{
  "d_model": 320,
  "experts_per_token": 4,
  "d_shared_expert": 0,
  "moe_layers": [1, 2, 3, 4, 5, 6, 7, 8, 9, 10, 11],
  "normalize_top_k": false,
  "balance_loss": 0.00435,
  "norm_place": "peri",
  "positions": "rope",
  "lr_mult_qkv": 0.5,
  "lr_head": 0.00673,
  "grad_clip": 1.0,
  "schedule": "wsd",
  "decay_fraction": 0.419,
  "batch_tokens": [32768, 65536, 98304],
  "steps": 3909
}
Below are experts of layer 4 (counted from 0) of a mixture-of-experts language model. Rows are named router (the router's row for the expert), up (a neuron's input weights, with its number), down (a neuron's output weights, with its number) and show model dimensions 160-239. Each number is 128 + 24 x the weight over its row's rms, rounded and kept within 0 to 255. Numbers have three digits each.
After each expert's rows: "comes before" lists some tokens at least twice as common just after its tokens as in all text; "mostly gets" lists some tokens that are sent to it at least half of the time. This comes from a sample of Wikipedia text that the model never trained on. Tokens count by the router's weight.

# expert 15
router:092131143117128140109106138112105124088142117122156179149106090174122115116103145129129164126140153144152149141085160141142129198127199129114121131137144135122144126126099142085129139134143130139125126149107101089134118138168156145159157147
up5:092165157111148121141110120126124135151149086134136132156121117135132103089101186136147167147142136125159158154135150134134158118126186115111114079145144101141125127084114123138121126096201111147133159141137130120123128116115138122155149153
down5:146115125175134144129114111067131136129171151094131140114118116149112139117078108075066128126135124113138138130101154123136134075142132120123122121164165120181135118196128154108114097077130122146092137117142102127131158161162149112108140069
up6:113140111114143096114100117112102120149168145139147136108114136110153109169138098128063149122102159144112147146120122136123165138121125078120121169168095127106130121126099138104125158159121143132142153100132157125149133156107201133112141091
down6:133105143169117142146161164099108120129151114130122069143158170096079122109150121141125116091119122130090087133134127076112108174079150147162086143170115183109175135128120131102136135140065095119118104109125164112117142116116120117138129127
up7:132118122148126149162097143158192112118131128122125128098068124132113131092153135130097129144130106126128141107132056157163149139142170102127171090103139103134143180160138155167157144111091166141100115124126145143102096129185110122134123137
down7:085125174060058194143154124139167119138093107151121125120148093153079088116119101187147119105148152150138125140144136114097141131135191144136081112119123145120142100147138117133121100152090155125124158126131150096129132126157140109110109084
comes before: ", ", ". ", "(", ") ", "'", ")"
mostly gets: "States ", "football ", "York ", "town ", "States", "Catholic "

# expert 5
router:118162100121169109141124136109122169084112111129103127132116099169094139095120146134109130110139138119114125118091138094114121150097155134164097112134115108098123150121106126105102135127156129164133101163151143102121129126105124129136164117
up5:114175110125102124110115070151113147136167120138104132150122147142135113098133141135118151126160096152127128158110145087133087119129115117103116105112098178101175128142140111129197125127115116141096148123150142099063173127158149182151192122
down5:088149140132126165161187093135174117164123120124113109149118154094151185154137137126171119145090121131154141104111117093105160142143189118130128131131126124106133100131126134143101104114107140131099168091068119109131150145162121139177131148
up6:153121087079104123101117115120169153114121118121108110123092097137151153220112160142142132135097129124138150124084178107125131149118173144139087129126142156138156156144135100123144152096112113151132133142116129129146131114160163158142158121
down6:115089116090159094153141133105162170122148076131094115126145113124107159134094099138159170102124105131156131098114139126128125111158117132177147122145139090127137165106116096100115110133082148133149137095130118080115125123150138077113083156
up7:157103137120132113131146102141145144160151118114128114159120158109154138117107112123116136130104151126069120161094115133155122162103158147097155165167121148163122123118137163097133122148101144133137121132127150128150130156167123116095107141
down7:123112128153132127109126102117092141152131171157086148119158122128124129065130119087128115110117168135078119145149162105095086127088196161142135160116134101131170176115121163131128131093096127126148147181124148160148145134147154090132140132
comes before: "\n\n", "\n", ", ", "ic ", "ical ", "\" "
mostly gets: "en", "This ", "el", "this ", "en ", "% "

# expert 0
router:111130145143101121111090136115127171086139133122147146143107120172141109089103162106114196114182111128126148096101119127115115137134146094135116114136146106135139064178123121082095138087145167159108120124094118083187133131121137111140140149
up5:144107122100104064097082126131144119129173092150134095137149123106103100129143141074093106136107121122118100134086108115132069126140147150133174124145100106107153118098143128127132142130094117124133122146135164146133123136109124091137186137
down5:144114147105148151152128140112109159130110155096154185107142131144096127146143084104140131145145103129158121136163097148109141115083139115182143116159193157142120139133115110128090124104147109102142141154136111086109136120137126134136084127
up6:093135146155138157114101104131129159141143077170124137150151090125105149132111144117141132117099156139114135119141181127145125165131137118125118099145176135109139100150100188091130117110091149147136106132159144099133121134129102114149129123
down6:155130107097178073101149137131130120140132136129120121103122134123168130131180121132107110155135085124164134142114097125149124088162126151151130148127101145119135130083129074157146132135121123100112152147106128145147180122136171168093129122
up7:112084135107108107160162146140119121127105103128139109152130105160074138130150136118122157091107111132080122106111110119119150128116119144146164131122143122130102128118138129142122155133087131096117159152159189176085084119137141131153117136
down7:104132149143143102132139108171110063130129107148128130149129139114100132089112135141149146127135133144105104125123118140103146172118115128151109149089196097138120149120143111122129107185088121100124148142129149162121116098155136120121109129
comes before: "(", "and ", "| ", "in ", "was ", "="
mostly gets: "ia ", "o ", "k ", "ar ", "ton ", "i "

# expert 9
router:137153143126145131109132100110127141120156123095116125127131103131127114167145144099105147165143150116171087123146136124174108124109116082092130131113131127142089090194159134156096134143186161106127076111138121122144093129102099106135127134
up4:146109123123166119189138114084143113134150151098072129147116117113158107130127140130146136126073193121131128103146142136180165146122137115105110153125146104143074127159114197113154125134127191130111092144146153084127155121146127134110112158
down4:170193159128133160089149125156099161095140125106147125099123140160141162153171119155151089145125076150155160121127126172154118075099146136142130132179117192141124118132133118143167180120115077107156126107095140159141139082094108122126115097
up5:161130140110162172074129077130086136100134131129155156110152036152147146143127149149156128167112107137161165121110125142125169139100134113133148114142101141117113121085166120128073153144113100119119133150149186113095154115141121167131121128
down5:123125127165125129119117126110132086130151146097086117126163136109136142151121130169108103128165090143137084155131110178109149096109138124123175082109112136164152107131126155136142099131104135106124122105137131101178105161141100103139111105
up6:089153147145144160119144130149122117147141108172167129093110117130078129149126106079135145148136098121130119141141171153199165113106147158125110123121178147119167114130148101143118111128136123108093169145109151116142121162129102152105119155
down6:139109130140113108109118131095111133139127138122109103106146164134147146146143119081141145131166109102148107134133148126138124130154092149117123146133159136071155106126115109118182093154104118138118143139116166131122120141112149171151102147
comes before: "the ", "\n\n", "his ", "S", "Representatives ", "her "
mostly gets: "for ", "& ", "of ", "My ", "Your ", "For "

# expert 39
router:138173109111102105133112091126162138112153121140170118143106142137144141133107178118134125167121107095145148116131138099152098130132166080123098106160126117182139113132131104142145119130179124109174125137101131137137088143138140185133167135
up6:074113107149148092135136130092160117120142159127117118149120146125096121166140105139136125133110139128162140132130174168160142105123106054066116133140112158164158140106168138119114099133149129142135131121141151110111108136162123136118122143
down6:151142108178102155150151113127116123146146162135137135094077098125122129126166142156143111102170123116100113136147137121135141108128123116105176142141090146125113151071152097170139107134108128149150151097113112151136149120114154127146137119
up7:151165090130131163142094079120144146132141143154165115154086139107114097153147117148115139135109117134128105182154136165145157117135117140143100120133101141122188100150128144117137108114155209161131138137120112080187103129151146131124153134
down7:129158149166123149136166172109144116155121103094097130111127114117108095143191127189136085151120119144128114128157115142146118156081121085129120139103129122178139122139096119110122095125167114129128134145132153110122130157103104157086119140
up8:117128163112118140168111138118101133110132182092159146137096098114144144089124230114092144208118131158148148130133150141119135116142134075137133123118129140118124109142150180150095139150140116148162127177149126113129147136163137150099099138
down8:157109163142107150096132129094150114135168126169085099152148132125132153147173132125121134141102125141117157103091115143090139111150126148160114110125141133153112146085129138104132108089111114116106118105142160095103125147137153140140139143
comes before: " ", "0 ", "1", "1 ", "— ", "2"
mostly gets: "| ", "\n  ", "Died", "= ", "%; ", "—; "

# expert 36
router:120144153123114113090094155124161071120127105166133111153130121186102086113124144106056147156148134137174128118121156094183148104116157096131136152148113121110123119126160116119124135109134154150124121182144131111155116125126138149091130125
up10:119146138102132085126129147113178108148118151116161135093085145156137118087133153120128120158095102153155134105065153135159136123148135125144121139132118163124124086131166135158089117148146173113126114108197126114129138138168139114103093126
down10:161124129123142119138117094116116101134112139179116122141156141103114134119172142106097114134167169122102140191139109092115149118116196125135157124153161087138130130116126154157154154141127129104149114099066106137151113119161127150155087159
up11:103106092125096085116147127110090115117141135128131154082112096080097096157120149161147116126141139155147155140100128117119105136113115145110113153142063175126122139142065115104146159117117129123125120134098126173139107109173148167099083137
down11:126155130123139137118152120138171175108143145126130148144162119146150107131098149082084169102113145157114107150158106136147135141102110134117154131081134086066125149096150129149073101152150141141101100147145159133127157158118097147141150143
up12:100133141121158115073119124126145118150121121145126086112131163159139156116112112122098109153152142145122108176142100185148121104092143122097159172122100137119120122109142147124128116159096149173123127094169114153099101120117148146114196156
down12:123114120171102148125128136132126097144145108117162124163123099140111099101150130086118084114114120158143079112095128162105131175112130181088126122099094155132127155151117166149141112096170175131105137116105105132133134169097071127156106128
comes before: ", ", ". ", ".", "-", "'", "\" "
mostly gets: "tion", "player", "city", "life", "team", "game"

# expert 31
router:104154120142168115141135095156118130107121065144142121165102140143125115096092172107120201124182131098166146142077080130134146157123151112151136133137119089128101111209116109098084122101113197158144143109133103129160137137141153138122162133
up5:101098131167112138122117143152111162126069093158128209142130102123108109064118114149131174126144122136139103088141150137102120109125123137162120115122122140120143117124142157161107127125129105110128113143114165110152111148161092151113121149
down5:154125151114147135132132093152118105155146114126108118129096159141108154139139098119163126181086086172118120114088167124159146109129123113103160150125155116147073103090101115124146121087131113160134126128138101117093121096124124120154139096
up6:098139182150101128142106126162080108106129148100143156150144159142157148136118121111124166139180130146152108153096139121100131150149135134103120116097148098136104138081128116110092121125106111180134106128118091112156163157206150136110116122
down6:137152103112167149115123126136171145106082136106168125161105167135142122110112148147091127108082090107150124142136119066114173106117137116166122112119153096117096155181118160157122132111168155149108081139138081125066124146117116174104147162
up7:153139155138115166139145091127144142140135135129190073107150100082131131113119140136141088158164133120117137193078069140174143126108115105128166141145148120129136168129140140133061118150111144159157137162107117122145145128137142126150154154
down7:117078111154152090126122114156140111102117159070124142160091127154136084112154111148118134114058175082081146119122154150124101108090103161118112163116143121125143108148127081164130115137125128093130111126139109146125151131121133141125106145
comes before: "s ", ", ", "(", "t ", "\" ", "'"
mostly gets: "\" ", ".\"", "\".", "'", "’", "ney "

# expert 35
router:161154111082144112124134128099095163094146101140142151130091126138101141156117169119146181121130122105142107130129124110124125139110166106075098136131138101122186088142102138169154124127143118189126125131109143117142111144125099083098156136
up10:116127109080126139119136129137078138116102128143122109132091163141140116162108117095132120146070154127115088143115161146114130147140103116136135137128153112144151104139079163111170125110118088135125142136188157127126132158161132150147143126
down10:128087142126121111105107109118193135173112123149147142133163109125145114116158158098117169135178145123104151142099139121082121128111108157174127080152132126123162160112128108110105101117150117154159095102102110160147140140110173140095135165
up11:155110091112081104107176131135128084115118125109141107165153137102166109116117135083120115131151119148099126104123112139133136119095163147134159141095124125136100168142106106126144136159110085155120124152116132127184144124137126145160149124
down11:123154139153132131137090133115192108123151137143150153146099140107114086125117129129104126164112131133077184126103141140143112145092138125126098119150110127116129141122134135092121114137141148126135095113107154113133148156102149128139170147
up12:138113142159122160129130137119086137121110113146108102241122131174104111110114135133145125086117118153141156191112142088078123143101153151124110124106141094116125158079143125105138133112138115167150121104133125114069158135109142088121099129
down12:133118137103119149134130150133093146166158130132177130117179145113125158108117077036149121114152117130110125193127128135147198155151129124137148102119155131099149108157103113148138135141144111143182097139095117181117143123093147153126131154
comes before: ", ", ". ", "'", "-", "\" ", "o "
mostly gets: "i", "ian", "ai", "o", "ics", "ia"

# expert 33
router:109114124149172142141137176107122133137133138118156127157144065135122147116087161104107156119122108107115067145124116135163120122114129109149130159136090161162115122111179149138178177126172131126154131126109091114100121149145082099132132108
up10:104121080152105115113097150105131118108096165100151112156111086143106114134102135135120176128102172173153079129109118087164113183098134123139136161123119111119151140156114149134121121136207164152104094124140122156119131137125103100155147103
down10:155125134103119110113095092137078168094141124141114150112117136102141161120172069105150133115131118125121087159118125127144172089090137079131158123149147136169106094092121101122173126138134085118154110134150141122060152078138107153117063121
up11:115124142155163117121148144138067164098133103133098134135155119166143140133134151119152177121146109134111150127132127154147105152108126093178113120111110107124140130164154134110113128093151119117104141144144126128148166107113091131110089149
down11:137129101125093139111130121112142127216114141105111130088123106092095162145176087114146102112150130093137129146121148124137154117161114194135097100123146107151105132157110127152107185157111119122127092140101159169141116109137147142108168109
up12:098119166145118111133151116119090096160126136146114154099131130155127118194112127141094137123140130135151128150068173123122121121166159121130157128140129145151090149081148117110132121115153117139140091156102123148123124112123118150157156102
down12:166129110113155105127105129103151116146153133119140134146118134126169145101127137149114125105149140119128087112119158153110125116119111117117115112110096091118192114140151173128167152118127127140153141119105157107110122119171097108128173151
comes before: "\n", ": ", "- ", "= ", "by", "N "
mostly gets: "|", "• ", "Born", "information", "Coordinates", "Total"

# expert 12
router:122170135138166116067123117121130077106148144147128162149095129126084114131148130128130169140161148122130083122137165120159128132118124099125130141163110077129085106151113136132123129137171143173099100139185106124118104114152126155102163141
up10:129132158131099153143146179150126142096149143073198146119140148117119143133114159112138110152196107160137109125148122129122145118126163137133129118132147081100101113101091127138118109103124128131139161122130152127111135113148158162134109150
down10:157125095086126124082138068133149119133129099158092146146115165146129140146157103137117147099060136104139156168144144118121110151117102153115137117100104139155135148101139136113122149183115138133156120132149103117104118108122131118153107031
up11:153168087139138166099120118132104108109090147165130156113151097134061167224131124178143130117149107093136117134126125085176106119124125121083114161129141090182109098141121147149154128136150124046097125117107169120100115154107120158118137118
down11:143139108143115117104101098116136127120115128103131139154140180115143165145149133112130136075111122147113130106129165062112139110135123122132125150099137118032107167059159127112160094165122172145154105118148153138123137102120134087091145110
up12:129135128124116128152123101163130095102138144166113178134164136111125116135114140129132095173097126126111087148158122143194091127088099097096152101150113152118112103115184120151083151149139108102192100161142132119102122119151113097146151147
down12:133134146128111136133131143120124096154114149127103163121118121088113175149103148157154136102157109124148118115099099147140181129142122110079130124151093126095130117163143104141109125159151123129105170122138156141150117186124084147098154104
comes before: "\n\n", "and ", "The ", "which ", "but ", "In "
mostly gets: "\"", "), ", "). ", "\", ", ").", "', "

# expert 22
router:143148155132100092093122134156138100119112140133150148150093135166125156124109153126122141174149158093161098144130137147143055145104139098082083120151112130086111153130173107095109145147136100130156123124146118129143160133147152140166114120
up1:122104106128109137129127092149108159101115084135099105110127122152086123084114120082104111108134179116158144152135174127142114108077125120144128137110156126177168100105164155133147155205106107172154108105173114137116111150128139118136120190
down1:113102141137136122161125118154115154105171131129120114146189114123114136066125134154119132161078140113183151162127129093176125094135110139129162157139145143129147175122108157174126130115098110098122095178096088110099139149140139114144093167
up2:162114068100116091149129144112169094151134101109151125118107108096098117142106140127132148124112152074098096136130140183172138138148115097093117147136158143111146133165156171159133125106095123092160119140087150086116110140145097100118190162
down2:088125128137130151123121138132155108138108191110096092159139124147081160141142108121141162116130122140136149145134140124157128139125114140157141161137112111163079146102109094155153188102113129132135120155110126103087106113139120116129112131
up3:114178128097127115110158118126174156122147107087111137098115148110097131123097136111126119132122129117139084126111096110102154094147145136143129133123119098085133119120121113124141134122127104139091136132092118168136139121106185117103137150
down3:128087125118124104179123107150117128135071142148103134142165152114122150134086150131151130106084103116073098111169118060156170151102164120164142148094111078183135117121086153118122108125066129138128125139112139113149160128113158141117088113
comes before: "of ", "the ", "to ", "in ", "as ", "with "
mostly gets: "into ", "known ", "there ", "There ", "also", "other "

# expert 2
router:120164094125128129106079132118157104112138131141131177158084121134099130130135144122085140116150121093159102141068110110133136126115115117117078125202072104161117130126162123094118124135146129171157125099159130134152104134161101124101167123
up7:183124160103121144131083114126126147175126143040103117175111139075117161130135141112144084098146153083120141131172107121105175129162118113112177132129131191166112145118101070167140113166118114138083142105124129123115132120215137114132116121
down7:089142113098101103149129117158158135114142119180127167136137119150113115138066129115135122119117128110137107124153150153157102122112120089071085143113111118086148126100136094111118152101120123112134109140127109129094158112157132179154138089
up8:107110110142152117165157186097106131118128104066153110109119110106105144128103120109145163102138160126121100145131123124150112122138111114116127122114091154147092096119135131118148190109129116115097151108140117142130131125169107098133114126
down8:132138086102150138131128108117131125155115118146153148067157158081123156076128123110118084122126168111150113139154135131130109080110086125127097113100132191110155157159142146130151165119099130117130162112134119117121129129106134098128116121
up9:107154160147112131119124112124169127100121125129152114147068149120116170142117140089104123181134112179165129092153140119118093129169143131077104107123102093138117127114126136117097113102142147060134150109170090110169120126097171145123120140
down9:167114124162123112126165109151171090135145109089162151171115138123136122174111149116125092110153139104119107127140115166171102147101148117134132135113137153094122132139145117082063154073121113109135137106141128098120106148119120156137129082
comes before: "- ", "| ", "==", "The ", "== ", "In "
mostly gets: "\n", "\n  ", "\". ", "\n ", "\n\n", "MF "

# expert 1
router:116172128134151112075113103153135139116135149125168127126099132130139116153131140113111125126110120106130111114133121093120113100101132124082101142137081112146076144131109079144080138122143142126157071131112119146157089142130124142128192132
up10:110110165120139129090113167116120135150073116110146160122083116144149163132147102127120124133128119098082130141122114157110130129131185143147129112105136137119126122179149178101133123134143125129129136141102194119106121116124142129111076111
down10:152117099121141132121119107146117132131170178150111158155093080129132145115159102146138114150102130170119122118107148128172131109105133070131141163125123136125088147139142143136121113117152141120096161197131142124186078156129077144090131131
up11:111166129125161121131140097097135131116088146125173146108132118149121091145118126126128123105166149168070106100152077074096177127131107112102091164131102126090133107119126142139147098155150176081101134101128164125167117135160139098149153138
down11:151139149172096107135131117110125132177101096120104126092135116109130132171114106112118104146128114136115138141132116182152150133107129138110113096112115100163143183173146104123125161128112109111104120104166121138124151128093138190151149106
up12:115120202138117136131109126106128097140114151156145123107112124146046147148129113160139117156110136145136139098138151093177119102126113138100162150151117101141090140128100115145119129088152119135098160123163130115091115143130134117130155129
down12:135110132173171138140090108157148112125118157128098136137146160158151120110149154128122155145150055145106088141129110080095130085133135165157130120151144102143163141137099093137131106141106133145089133141094141148178124130069122150134140150
comes before: "a ", "the ", "to ", "in ", "was ", "been "
mostly gets: "was ", "were ", "He ", "and ", "been ", "have "

# expert 19
router:115186147113132126138119138132142139119083136092141149152093115135146088135071145113081120143139117114165115105123116118127133128136180113110118154132110122150073124126124113126126117168149106169102120117134107061120138155163154117135084190
up6:151081114079086117133144110121115132143149102113123109123148156143110100175196127105161085110125109136145134164137139095138159136126137108103138127136087137142139127106116085127126165115139115140130169132151124151110123153117108132127116112
down6:156093137156116125141162129144092108121165106150126137096122125119143166115147135124155078114075167164121124155083119132169160098136154151158107128144126132105166116110115125132133135099096137142097093168110146125129116146109080145113142104
up7:158146135112090113140111122132091101160108137135124129135122104132153128148079156137146108145147120135173126111108128103180161114106151128138125096118130159127142160121125181103129114187133125145115136119151109133111161141144118120157077064
down7:143096158172163152112127122084138122104144127133139112102141131105122143087149149140117195138107101099093141144186103137146119113169131148163120155115141121122104131121154117159128120154144117156094124137114107103157080093101141103116167145
up8:121114123129123134124136146191114127145096117099141161171150159098160136094134117138131139132094133112097087095105159143132141127123090139143144149136147083108134127138150110155122126139138135132123116142130093181144109122138120111121161105
down8:120119142089138159151148143155126153144190118112145114135169115120119134080094102109142149124171102124158117170162163147141114133094128142129114100160184131128110110133144061121082102166119070119111127100151107120133120132174162137123122151
comes before: "of ", "in ", "and ", "for ", "(", "to "
mostly gets: "University ", "League ", "Party ", "State ", "City ", "Team "

# expert 3
router:120139155078076107070126102133139102109129146108120131110117133137135126102113154090146197162164157098126114115127135137144086109113151126098122130147109118139152101150171109154145146181171111146122140148128101114118100137137100155120148139
up7:126134100148136103136109168077146113075160082092122155128135132149124101103142146154132138151150131122094117129116115148148170148115107117191122106141089161099129094172132124117080161120109154158170129171169116119165161102158159143126101116
down7:127107108137187118064108109146141163115150124119131105143127138131120127125084133137126148150173123092131129146100161102103121125090135064152106118130128078136096136136136143187154138142156106164120120070103119106102090126124158120118158094
up8:119119084137116148120133124150123152113146118150130140117134123135124134116105144153137146082105153165102121134098144130133107145130174148143128109124178089151118130135113180130162106112134162075124059150097142114125094116170193151135130129
down8:127152161116127104114124121135124125115147162095097147138099177116126112141151121140082177156158143108159115139109106080122120132132105138159149160098103140177118196116164141127167135141103110190157118131189114130107142114111173164100148122
up9:116129106106140104104101133173179123122144108118160149110097069160144139147133158101114165155124129095110130143124123147111117141152140111150108136147122106149129122125178141139130145145092131125116179152161104128131122168116120159096160114
down9:150100103123142120102130145122138101146110159131089122147102161116182136143143125159151178102090131109127118114081096122064100134140134124163126152130112114123127102181102131129180127148127127129120129125144122151147077157099126103113094100
comes before: "The ", "He ", "In ", "It ", "\n\n", "This "
mostly gets: ". ", "). ", "\". ", "It ", ".\" ", ".\""

# expert 18
router:117170126131146112045132138113144137094122137134153098123114104151130089158129140097117154133142175110158090138136133092121095147143113076122099157145110119139090105144160100132129115123182167106129073116114117120131085121133135095162175166
up10:120140156125110118075118093122122137164104118114125135131107119144123127107083116102103146106112125155141155135155157126087130132134116100146161160121137096084088121106177131117100112112101121136168116167162181161125109106148099115118133111
down10:140101135153105173150181143103113090094102102171080109090113159113146128135120109133127128124126097108096126176115128145136109152137135140131080173134164158157121167161123101134127127129200115118084125131136128128101133122124137163091124141
up11:083136138115133128163109140106139130128192116161150112135160142092134101133125137146160121136161123138153106144122103112139146152101124059093139108129098102102087123103137141126137126151130127132109123134172093117111133131089119126127183126
down11:094107126115096113112123154133122110127125058079168113140123127104151133131118155140127115130147133149105176090128125124116144116122147081154138147154119132070165109157089114111134124127100145116145162111125142111102149170117156149114081154
up12:115120128113165128177098117106128140096138127126133141146139143147151101136154115133174124140133147146126097079121149166137163105112114138096108112118118116125148082110116162164113127147125103121148107149140088118143184149121181176093151120
down12:086125147167134150148092122122114099124109106142083176134124121149153126120175142121105122132141117105092109118148166090118123115123107138121100121124085108128147097092099147155112093155098111112124134149115162105126144086119151130094150156
comes before: "the ", "a ", "his ", "to ", "their ", "by "
mostly gets: "In ", "for ", "from ", "with ", "that ", "On "

# expert 21
router:107139128114167117110114084127120115119137135097167117179134093136118121129097152105072147159128150096196096113113110137133134145106146084105112169142111093125153135195115116090139146134135136126125102161142108155163118149146100151153111129
up10:134119147156166123097103127099124145112072134098120097121084126105144129175146144152121136098104125111134094123113121144127124126135143144124136154146137120156112165115107099144099108161087102127159154130110124114120140122118102093142094157
down10:142118166112184125132091100139145151114123162108092097087120138121102121143171135137131126181103098097117145134171123108164104106129118111154128174114145183140093108101103144169148116115112161148131125104080134113129116134108093158141144188
up11:041124102107129083103151131125139136123111166105132147130161119131133114191168146129143128131093155108126097143101119134156074127087113094131085121116123158127107123145152114127093093147136156128152114169148149145118128128105125107166142121
down11:158153133133139133134144133107157117107152139158093166106133153165130166130183149134125155123111141128094091135117108088148124124113101126167156173138135182125143157147151154129142167129102131125124107081070170102117108131112142159150107149
up12:142162169179179098115152204148076125118137159127127112089144137113133106140132141125102133118110104140132129143117145140107113117147144095173159101141100122102115123117140146115172132096144111138119156148120121092165144128132079133139153129
down12:147092112127102152166105124137115103183149146142092136130125091133124209105140124155141067106137149138113097142160133149129117114078077125090138124171151078121098106113099149138097128076102161122170118154124121145120132144121139160104109133
comes before: "| ", ".", "–", ",", "|", "; "
mostly gets: "3", "6", "8", "201", "1", "4"